{"vocab_size": 18513, "batch_tokens": [65536, 131072, 196608], "max_steps": 3873}
Below are experts of layer 2 (counted from 0) of a mixture-of-experts language model. Rows are named down (a neuron's output weights, with its number) and show model dimensions 0-127. Each number is 128 + 24 x the weight over its row's rms, rounded and kept within 0 to 255.
Before each expert's rows: "comes before" lists some tokens at least twice as common just after its tokens as in all text. This comes from a sample of Wikipedia text that the model never trained on. Tokens count by the router's weight.

# expert 3
comes before: " |", " of", " to", " be", " from", " on"
down2 [104 152 172 149 161 144  89 152 110 150  97 130 140 189  62 131 150 130 136 104 152 105 159 175 130 115  79 145 170 181 134 129 104 115 138 140 137 126  95 149 119 106  78 112 120  92 102 123 140 122 134 148 108 113 130 126 144 130 139 162 140 110 144 126 140 132 129 106 147 154 125 105 158 141 117  80 120 134 106 145 117 149 125 135  79 114 136  93 111  89 115 122 108 106 112 164 130 124 100 103 143 169 143 143 156 171 129 140 136 110 118 104 159 130 123 101 152 147 121 104 147 146 180 126 156 113 105 141]
down3 [148 129  99 196 140 150 119 117 112 131 145 130  94 133 128 104 157 127 152  69 125  83 149 128 175 132 103 209 114  87 120 139 113 157 140 132 173 117 123 156 144 101 136  81 155 134  81 131 121  93 129 147 116 137 150 135 130 163 135 103 154  97 138 152 104 113 115 152 130  97  76 133 143 147 133 133  89 132 130 117  72 112 165  93 108 152  74 107 145 115 133 113 101 127 128 127 134 155  89 131 153 140 138 132 143 142  89 149 137  90 114 107 107 134 133 118 154 148 162  84 129 154 145  94  96  89 128 129]
down4 [110 124 125 151 159 108 107 115 126 169 102 151 133 147 121 114  76 168 112 194 151 113 114 126 160 132 161 120 120 120 128 110 131 133  75 115 151 118 143 126 108 151 152 111 147  94 148 185 134 120 125 118  96  92 109 158  91 120  74 121  86 116 122 184 120  99 124 124 153  99  80 140 134 160 132 134 124  91 158 139 117 108 105 159 113 121 108 158  99 135 155 123 123 163 172 134 130 113  88 150 152 159  93  83 118 147 131 111 124 149 128 107  85 159  77 131 112 152 128 158 143 125 139 127 158 156 112 140]
down5 [139 127 115 128 148  85 142 111 118 141 118 208  94 126 140 146 166 112 129 148 161 150 141  96 169 146 144 106 133 128 101 191 144 144 127 138 158 136 144 146 129 120 141 106 143 123 113 146 142 126 120 144 152 181 124 102 137 116 122 142 111 104 137 108 103 108  93 137 128  95 116 123 149 171 133 107 123  96 162  92 112 149 109 138 151 155 153 136 113  99 142 111 115 127 132 125 120 100 173 140  75 126 116 154 133 128 166 149 121 117 128 135 125 156 101 133 163 136 167 135 115 110 141 140 131 128 111 146]
down6 [105 155 151  97 136  92 105 112 120 143  94 105 127 117 124 142  95 141 120 125  87 161 171 110 139 106 131 173 149 117 171 100  98 132  98 140 138 122 148 110 130 118 115  88 133 129 127 156 144 111 141 112  82  90 118 146 101 124 127 136 151 147 165 141 147 173 124  95 122 133 134 118 127 130 130  90 149 175 131  85 133 126 121 104 162 125 134 154 135  66 108 117 124 161 148 112 123  79 202 135 132  93  96 103 164 144 105 139 139 130 104 140 135 144 170 144 111 128 113 124 125 132 145 148 173 181 123 120]
down7 [ 97  85 126 114 159 139 115 131 129 127 134  86 188 147 126 120 127  86 118 122 136 142  85 117 138 145 137 143 159 151  81 154 104 164 118 137  97 167 172  76 155 173 125 121 110 109 158 152 107 144 127 122 100 158 122 106 134 124 144 126 112 101 100 111 129  80 135 152 137 120 117  96 137 106 176 172 128  91 124 119  62 161 108 182 133 130  92 134 165 124 138 146 120 135 114 147 121 150 124 166 160 130 125 112 110 112 117 102 114 131 170 135 117 134  93 161 145 126 113 143 144  92 125 132 145 186 100 133]

# expert 11
comes before: ",", ".", " of", " and", " in", " ("
down0 [155  97 111 121 117 129 117 126 153 121 141 130 107 155 144 169 143 150 111 106 166 131  86 181 178  87 152 121 139 125 117 145 121 123 194 106  75 130 111 130 110 119 112 124 134 124 120 113 141 158 134 100  89 132 125 107 128  97 125 144 140 159 133 145 159  89 127 148 128 144 151 102 114 120 158 109 100 159 142 144 102 107  79 116 113 119 171 140 115 139 141  97 153 139 146 110 133 112 118 139 146 144 116 157  97 130  74 106 152  77 145 141 135 162 129 118 127 121  97 110  97 128 156 148 110 133 125 138]
down1 [133 164  63 124 111 140 144 109 126 138 126 154 181 144 132 151 120 164 117 146 131 125 130 115 176 178 116 161 159 125 193 149 152 101 101 104  87 145 114 145 116 117 123 142 128 136 126 117 161 137 118 122 133  84 142 164 117 141 113 114 104 165 105 164  96 128  67 189  95  95 161 162 112 133 136  84 141 150 134 152 115 135 117 110 136 128 103 139 145 109 134 105 129 147 124 138 117 135  66 161 128 120  93  92 112 112  90 135 114 136  95 140 123 139  86 127 107 143 156 111 118 127 117 158 149  96 167 142]
down2 [126 110 118 108 111 116 167 139 120  97 121 105 119 198 169 136 169 129 136 166 155 134 141 158 165 126 129 110 118 121  69 111  88 111 120 120 128 124 139 121  96 146 112 135  95 123 135 151 136 133 149 102 118 152 138 141 152 130 152 157 119 129 105 124 155  99 149 116 146  90 115 156  78 156 116 118 143 172 165 138 111 146  71 111 155 164 119 132 111 138 159 120  64 166 149 124  88 147 147  85 119 150 155 122 116 112 146 124 128 152 138 155 125 166 106 138 134 138 135 142 117 125 139 147 119 111 147 100]
down3 [ 97 157 101 185 135 140 145 119 109 117 153 121  92 160 158 164 143 136 157 147 170  95 132 164 130 134 139  74  92 147 144 120 175 138 120 162 151 117 155 131 104 141 124 138 145 122 144  78 121  96 118 162 176 125 138 100 175 127  97 126 103 108 137 106  86 134 138  95 134 134 146 125 115 138 131 110 133 137 162 114  91 125 131 144 150 128 169 120 102 142 160 184 118  91 160 118 149 136  98 157 140 152 171 142 139 130  99 107 105  92 136 165 187  99 123 154 135 127 129 145 200 106 154 111 138 147 144 134]
down4 [ 88  94 121 158 111 128  89 144 108 136 134  73 113 138 178  99 132 123 137 140 143 129 101 144 100 153 155 123 141 187 121 121 123 149 123 121 187 134 127 102 115 117 134 133 127 126 147  91 147 115 130 104 133 100  94 123 114 133 179 151 155 140 101 151 132 148 152 136 177 153 161 165 113 127  78 164 156 108 119 112 139 151 151 100 115 166 135 127 106 123 115  82 162 156 122 121  95 129 179 113 168 128 128 155  97 166 128 116 107 113 140  97  71  82 137 178 129 119 167 128 103 214 131 112 121 149 154 103]
down5 [154 139 147 142 153 115 180 110 103 105 123 120 108 102  73 157 147 113 115 118 137 133 155 114 108 161 139 117  95 132 140 111 119 127 181 137 137 144 105 109  99 116  92 103 176 149 101 167  84 172 113 121 145 110  87 175 139 143 149 135 122 129 113 139 149 151 122 164 102 142 116 139 134 145  95 153 168 124 118 124 114 134 119 129 136 147 129 135 150 124 119 113 127  84  92 134 114 112 119 109 142 115 132 110 131  88 140 162 125 133 148 142 107 125 137  81 108 159 152 174 138 160 102 181  89 105 108 109]

# expert 6
comes before: "\n", "|", "-", " ", " 0", " 1"
down2 [164 137 138 114 142 128 162 142 117  96 134 143 119  95 113 160 187 105 112 170  78 145  92 150 144 155 140 147 131 119 134 140 158 102 108 144 120 111 128 123 142 127 106 113 106 132 156 104 116  98 124  93 149 111 146 121 107  83 120 126 136 104 117 139 123 157 156 159 142 129 108 134 157 139 113 120 142 135  91 139 147 144  97 124 154 135 130 106 150 133 129 138 147 129 151 132  67 122 141 126 159 183 136 132 116 138 101 126  78 121 136 125 117 149 141  93  86 100 165 166 121 147 153 141  98 139  96 123]
down3 [150 124  82 163 131  87 113 139 144 154 155 121 108 106 145 111  72 181  71 126 102 146 109  96  77 141  89 109 121 141 143 128 137 161 136  79 138 129 157 126 167 116 120 131 122 170 132  85 164 116  72 137 132 145 123 105 158 114 110  98 157 130 167 140 133 159 146 105 106 134 176  92 144 110 149 100 132 100 118 178 107 118 133 136 157 148 110 127 116 118  92 167 119 103 110  71 101 100 125 166 155 144 134  59 115  98 100  43 173 136  96 105  77 123 150 133 134 134 149 142 159 175 136 140 102 116 135 166]
down4 [134 142 155 101 137 159 140 132 136 145  85 113  63 158 101 132 114 146 134 178 133 154 140 130 101 148 135 125 143 130 146 140 147 130 113 141 117 150 127 113 157 175 159 155  96 144 121 118 124 121 132 113 113 115 130 114 150 104 105 129 150  93 148 157 141 144  89 126  99 154 134 130 126 116 155 136  93 126  95 190 102 149 152 159 136 135 108 134 151 155 106 150 138 166 113 143 130 134 121 104 134 101 133 111 121 108 129  89 128  93 145 150 158 120 117 156 103 128  75 124 126 134 134 151 148  97 132 138]
down5 [157 161 126 119 170 120 116 108 149 119 123 151 136  85 138 123 110 114  93 151 123 130 137 120 138 140 120 119 104 116 102 139 101 137 117 194 141 119 121 105 151 174 157 146 118 113 110  95 121 140 135 123 150  81 158 103 181 135 115 106 119 121 130 123 155 111 130 104 150 128  92 177 143 120 107 136 120 134 124 168 112 116 152 125 107 112 128 117 135 112 130 128 137 125 131 147 145 162  73 151 102 158  87 116 128 117 146  82 124 125 182 135 134 132 117 144 141 118 139 118 133 132 112 112  86 142 167 127]
down6 [155 138 133  93 108 134 116 151 157 146  93 164 107 144 111 139  53  81 192 204 133 151 128 105 107  74 176 126 133 150 125  92  95 133  95 134 138 149 127 100 126 101 140 107 141 149  79  95 125  94 128 119 106 122 158 122  97 129 172 147 140 143 137 134 129 157 137 155 110 129 128  96 147 149 114 137 166 116 128 150  97 139 135 119  82 169 143 174 121 111 143 135 150 103 133 107 147 148 133 128 150  99 129 122 156 102 138 153 146 144 118 107 140 116 142 152  95 161 104 153 141 146 127  98 137  97 104 176]
down7 [151 118 162 111 111 164 108 110 142 170 130 119 134  62  72 105 108  98 150 207 125 117 137 133 116 138 160 135 113 124 170 136 146 116 116 118 164 132 177 187 117 112 161  93 121 158 112 125 115 103 126 135 120 178 160 133  81 128 142 155 126 103 130 117  89 121 114 148 148 105 131 123 110  76 145 108 121 134 173 134 151 166 182 133 178 108 125 123 149  93 161 142 128  85 153 109 149 119  86 109  82 138 131 106 105 140  84 159 165 105 101 141 102 144 120 159 131 134  93 171 151  84 102 156 143 120 104 111]

# expert 9
comes before: " |", ".", "–", ")", ",", ";"
down2 [109 136 140 132 100 104 156 139 129 154  90 139 116 183 108 160 131  94 138  81 112 163 110 108 146 120  98 115 126 120 147 103 115 164  97 154 135 123 148  99 145 155  90 126  83  96 119 117 207 113 142 145 112 127 103 139 125 107  90  70 160 104 134  88 101 146 126 150 121 101 112 165 100 158 168 101 108 153 131 121 125 143 143 120 173  89 107 101 133 144 172  86 131 163 146 126 153 125 128 101 107 145  86 110 122 126 117 104 104  79  83 104 115 137 128 131 149 121 107 156 130 118 101 103 119  96 103 124]
down3 [166 112 118 170 132  91 109 146 107 127 114 100  82 151 131  76  93 164 189 150  96 129 123 119  98 104  96 106 124 122 141 134 103 150  92 108 182 141 102 116 141 117 143 102 114 154 119 139 110 145 142 124  68 140 149 197 138  95 143 112 143 145 140 120 117  67 123 113 169 130 142 161 152 137 130 130 130 157 102 161 145  98 121 125 140 117 178 103 146  87  97 112 124 142 136 166  94 110 106 143 136 126 148 137 156 152 105 134 128 153 113 124  73 142 211 120 128 143 103 141 116 158 134 141 144 134 114 111]
down4 [109 116 141 150 133 155 163 145 202 153 168 123 112 110 131 120 148 172 103 140 108  92 125 159 115  82  86 130 141  91 146 135 145 167 136 151  97 116 138 128 124 146 101 161 142 115  94 106 102 117 132 149 169 121 116 151 115 136 134 112 107 149 166 126 146 130 140 101 118 133 136  84 122 125 136 175  89 106  93 132 151 145 129 123 146  73 162  97 133 132  92  87 124 114 137 127 100 153 118 138 142 161 148 130 139 119  91 152  96 157 144 131 158 131 131 130 130 106 136 129 170 134 118 139 140 134 115 131]
down5 [151 151 149 143 149 164 124  78 137 120 149  37 103 175 151 127 123 133 113 128 107 122  97 140 137 136 126 132 147  93 132 155 124 138 106 127 121 157  93 142 124 146 156 122 113 104 118 123  92 115 179 106 111 126 146 142 117 164 132 160 127 125 129 149 148 148 125 134 159 148 124  93 147 154  63 149 130 164  76 116 104 155 140 132  88 151 146 142 130 175 138 124 132 108 120 100 121 134 120 120  84 117 149  97 112 186 109 137 135 157 116 127 127 134  90 139 120 131 135 139 131 126 146  93 121 104 127 115]
down6 [121 119 124 113 122 117 161  97 116 151 139 145  72 171 152  84 170 162 106 148  85 132 106 153 107 117  85 138 156 132 112 147  94 134 132 129 134 170  82 110  72  81 148 172 132 132  99 139 110 101 137 115 141 127 143 130 144 135 147 134 129 161 119 116 158 130 124  86 136 159 136 119 100 121 126 129 142 135 179 154 156 114 114 118 127 100 150 112 151 138 161 120  97 101 145 135 141 135 127 115 122 114 178 148 148 125 155 128 152 121 108 138 156 137 118 141 155  99 119 138 108 115 104 139  77  94 147 164]
down7 [174 110 135  82 158 142  59 161 108 124 119 110 129 110  96  69 112 117 114 152 112 102 142 101 106  92 146 146  99 124 100 158 136 131 139 109 144  89 114 153 129 123 137 160 128 101 139 123 140 127 138 159 144 134 106 132 117 214 136 165 119 100 130 137 119 143  85 133 106 157 144 124  56 144 113 112 114 144 140 150 156  87 129 121 131 163 101 140 116  93 117 104 146  82 103  95 136 146 151  59 131 152 103 139 123 119 125 131 113 129 152 131 129 144 115 113 119 132 138  84 132 168 143 144 147 121 139 167]

# expert 10
comes before: " of", " in", " to", " by", " and", " for"
down0 [ 75 121  96 146 150 182 102 117 122 121 161 102 148 106 136 107  94 174  96 157 157 103 116 114 109 137 132 123 113 111 125 144 117 141 100 138  66  76 108 115 140 106  97 147 139 131 120 114 155 138 113  97 161 154 134  86  99 111 125  98 106 134 116 105 133 157 125  84 158 151 119 116  76  81 120 139  99  90 150 150  90 128 147 163 139 117  74 105  86 122 146 155 145  86 140 109  89 157 158 104 133 130 162 151 125 136 125 132 155 153 150 128 146 127 141 111 142 139 174 105 149  94  98 121  78  78 151  96]
down1 [ 93 138  64 131 116 128 133 111 131 107 105 129 101  93 174 105 144 103 100 120 155 124 122 102 105 138 145 182 150 142 137 100 130 110  81 142 129 116 103 134 170 120 106 155  97 134 165  99 134  74 140 130 126 154 142 125 174 153 131 105 143 154 152 169  95 113 120 123 129 107 142 162 116 141 142 106 113 147 112 137 167 129 155 143 160 189 119  82 122 134 158  77 107 164 140  74  92 155 119 119 119  87 133  98 114 119 115 144 115 139 118 161 136 132 173 115 133  90 112 103 104 153 138 112 145 152 150 119]
down2 [129 134 150 118 129 134 135 119 109 128  98 115 110 130 144 162 112 101 180 122 144 120 131 176  92 173 155 145  68  98 144 168  83 148 138 135 126 153 148 121 121  77 135 146 128 165 162 114 122 110 137 110 130 168 145 104 142 164 111 149 140 132  99 133 158 141 160 104 101 140 141 150 157 152 122 136 147 142 108  65 142 123 104 114 131 107  88 134 122 100 112 114  95 130 125 138 134 144 131  98 132  99 124 101 140  94 148 123 108 146 131 136 132 142 149 115  94 119 130 150 127 146 138 152 122 164 108 132]
down3 [170 112 102 144 103  98 103 106 139 163 113 112 153 115 144 176 114 121 105 125 116 183 130 133 123 151 113 131 150 162 159  84 144 107 170 113 136 111 125 137  84 139 111 135 145 118 118 141 104 152 145 136 150 109 106 158 100 158 122 126 127 101 134 124  77 157 108 122 139 139 146 143 107 132 114 106  89 150 151 156 119 170 137 124 114 126 149  86 124 135  95 148  99 127 154 130 125 129 150 127 142 127 114 148 130 128 115 154 135 134 164 117 135  94 167 151 128 178 160 141 127 119 115 107 121 129 119 113]
down4 [121 126 162 122 120 173 128 160 103 123 120 145 114 170 126 153 104 148 142 115 123  95  98 112 112 142 124 139  94 143  77 115 117 132 113 121 107 129 111 124 131 133 123 112 112 121 126 112 104 101 123 162 105 147 151 132 131 135 116 173 121 158 143 123 104 172 102 139 145 154 126 158 165 118 118 143  95 125 132 150 136 184 117 170 125 189 103 140 150 140 126 118 179 130 107  78 153 118 156  80 125 153  78 128 176 121 114 129 131 135 123 167 129  76  96 142 112 144 162 121 197 165 161  97 112 129 139 120]
down5 [171 139 117 164 119 130 128 123 131 114 103 131 136 130 101  65 199 117 121  93 136 124 139 142 111  97 151  93 155 107 153 101 131 108 105 109 112 164 139 106 133 138 110 152 158 127 122  91 112  74 175 154 126 114 110 143 137  74 161 167 150 124 163 139 116 112 108  86 142 121 115 171 108 151 102 132 158 166 189 144 103 110 125 153 185 126 173 134 114 144 134 109 150 103 152 161 104 119 128 108 127 122 132  93 109 141 145 151 135 149 130 112 144 134 111 137 164  95 142 123 121 114 113 140 126 131 141 110]

# expert 5
comes before: " the", " a", " his", " he", " it", " an"
down0 [130 151 185 108 167 163 139 150 138 113 113 148  86 137 134 111 115 149 137  84 128 103 172 111 123 166 125  99 141 134 138 138 121 115 151 153 160  99  84 147 184 150 146 162 134 126 151 117 117 113 178 109 159 152 100 114 141 107 103 116 106 101 114 116 154 122 115 124 115 137 121  97 152 149 129 120  85 130 104 183 149 121 118 162 125  99 155 100 112 112 147 142 122 178 103  68 175 162 100 151 154 176 133 148  96 115 145 145 125 157 136 174 116 107 141 106 118 194 114 138 115  83 149 127 120 140  91 115]
down1 [ 83 121 144 184 167 128 169 123 141 191 105 145 182 132 110 106 113 124 157 133 145  93  90  83 118 115 142 113  91  84 148 172  84 107 161 152 106 137 129 105 131 163  93 116 168 162 117 118 116 173  99 143  88  81 157 159 129 148 106 123 125 145 119  97 124 156 115 110 142 124 160 140 132 166 149 121 141 153 126 146 161 126  90 120  94 119 105  96 138 119 100 139 110 146 121 114 100 133 151 101 132  90 137  92 131  97  81  90 128  97 138 101 108 102 121 104  77 137 101  96 134  89 116 114 118 166 159 106]
down2 [101 170 132 110 121 132 123 104  90 121 123 129 170 137  98 134 149 149 105 157 121 112 165 112 125 110 131 131 111 116 126 110 125 145 104 141 151 120 101 126 139  78 150 130 151  92 169 114 122 143  94 153 141 151 136 159 111 187 131 142 135 156 123  90  94 142 113 118 160 125 181 108 128 117 131  83 113 143 114 114 127 128 138 107 153 147 141 117 176  95 152 144 100 145 134 114 162 120 158 134 139 127 135 155 118 180  85 153 136  94 108 123 139 145  90  73 119  89 117 118  79 149 128 119 124 164 119 161]
down3 [119 109  95 172 130  93 115 117 123 126 164  69 161 113 159 108 136 129 134 103 149 149 149 146 124 138 123 144 154 128 118 141 128 133  62 102 152 145 105 131 140 100 108 144 167 160 129 127 160 148 135 179 133 147 114 131 150 160  93 163 108 104 113  99 150 147 113 128 130 133 139 143 104 113 124 127 161 108 129 147 110 136 107 104  76 143 101 149 141  93 131 143 152 100 146 143 118 163 154 138 125 126 122 134 171 139 106 150 128 124 112 161 150 123 118  95 127 140 109  74 111 120 192 141  70 114 135 156]
down4 [100 139 133  97 120 145 145 139 140 111  89  96 108 137 156 134 140 120 119 147 149 156 147 141 133 135 148 102 151 112 143 128 122 185 127 172 143 179 128 147 148 138 110 151  95 113 147 159 131 136 122 182 186 158 138 132  87 139 172 100 105 139 112 100 169 153 124 150 154 155 163  74 180 112 126 112 128 133 157 132  89 157  96 127 206  97 178 144 123 137 145 157 128 136  98 120 115 170 146 148 115 104 127 123 160 146 147 112 139 124 130  88 179  97 126 144 142 127 167 144  81 166 149  95 162 116 173  93]
down5 [130  92 101 120 119 153 130 156  97 100 118  99 113 159  86 170 113 128 115 128 105  71  97 183 137 114 155  71 129 171 120 145 120 113 171 133 122 104 160 123 191 134 100 140 131  80  87 107 144 155 132 160 123 123 133 139 118 151 123 103 137 109  97  92 108 115 134 135 119 152 148  94 145 153 122 152 143 133 138 108 142 124 137 136 135 120 147 119 127 175 142 166 165 128 139 112 157 134 125 138 123 113 128 135 142 117 141 166 100  96  99 112 134 108 149 136 107 128 151 156 173 113 154 138 130 104 161 127]

# expert 4
comes before: "\n", "==", "|", " The", "The", " He"
down2 [ 93 116  79 106 102 153 137 125 176 141  88 116 154 112 122 103 106 140 145 127 106 102 127 133 113 147 143 160 114 126 118  70 122 120 124 101 116  97 142 119 177 129 108  82 124 137 117 132 100 143 108 140 134 132 141 137 147 157  77 172 172 134 135 146 155 107 149 124  94  79 123 101 109 158  83 114 115  78 143 121 149 149 151 113 104 198 146  87 144  74  64 107 133 118 109 171 133 144 153 139 118 159 158 131 140 126 100 155 182 154 123 167 115 100 130 118 132 123  93 131  98 117 113 137 118 135 174 121]
down3 [149  89  71 112 133 151 128 148 111 118 139 145 131 104 185 132 160 137 145 103 137 134 109 111  98 127 118  82  88 126 154 109 144 136 136 173 111 129 151 136 128 143  81 167 130 136 158 150  71 103 148 115 106 100  96 112  96 123 123 159 144 109 115 171 153  90 154 103 151 132 106 112  97 115 129 107 102 106 115 150 131 125  93 117 100 147 120 185  96 177  95 127 114  92 120 180 125 112  99 121 128 102 126 171 127 145 148 132 175 132 145 110 143  76 125 117 138 149 112 115 131 144 166 125 101 129 155 118]
down4 [127 139 162 115 155  88 134 117 126  98 140 121 126 129 139 137  95 117 149 166 130 145 124 139 118 108 112 137 110 120 119 126 126  74 133 172 138 122 121 128 135 156  96 143 155  98 119 156 139 112 117 137 157  97 150  98 135  76 195 123 165 129 127 101 132 125 155 168 112  94 159 130 129 152  98 137 121 174 149  44 135 132 112 107 102 135 123 123 120  88 127 118 153 145 114 123 117 122 103  91 119 145 166 153 107 143 133 145  81 124 146  80  96 125 153  99 115 149 133 114 119 126 180 147  82 144 127  81]
down5 [168  82 146 101 155 120 124 138 138 180 123  98  99 144 142  98 143 148 105 171 111 157 172 129 117 130 132 153  91 151 124 142 113  64 138 146 160 112 125 138 149 137 101 153 159 125 142 135 126 118 187 120 170  70 160 102 144 120 135 154  98 141 159 131 149 108 149 119 115 126 161 114 135  90 151 108 103  81  94 123 104 148 126 143 159  73 122 131  54  95 134 151 131 120 137 175 136 114 117 131  88 113 137 120  82  81 132 110 122 145 123 136 157 140 102 155 130 135 131 110 143 135 123 120 146  81 151 112]
down6 [101 140 109 142 147 118 131  93 119 116 160 144 153 129  99 160  93 120 131 120 115 116 143  87 109  87 136 155 170  92  92 152 126 150 101 159 162 154 141 138 106 130 142 136 149  93 111 159 167 134 129 111 150 112 117 145 109 119 145 154 145 108  91 163 166 127 166 108 123  90 132  98 175  68  84 169 120 120 143 112  89 165 136 120  84 114 124  92 100  95  98 144 149 152 112  75 111  97 144  97 130 134  69  83 104 146  75 121 168  94 140 113 136 143 161 101 160 149  93 194 105 131 175 119 114 134 151 109]
down7 [136 111 119 128 123 183 146 143 175 123 135 107 143 151 105 118 122 120 180 175 119 118  95 129 122 151  93 110 128 130 114 130 144 143 101 112 126 108 127 107 142 129 151 100 147 134 130 135 115 126 141 106 161 100  92 155 109 155 153 150 157 140 115 138 131 111 151 101 171 137 109 134 138 131 104 136 118 119 123 121 126 106 107 131 138 110 139 144 161 171 149 143 113 110 123 148 127 126 102 123  72 156 116 122 145 164 113  48 150 119  91 111 123 156 109 171 164  89 109 145 138 157 146 100 128 122 122 114]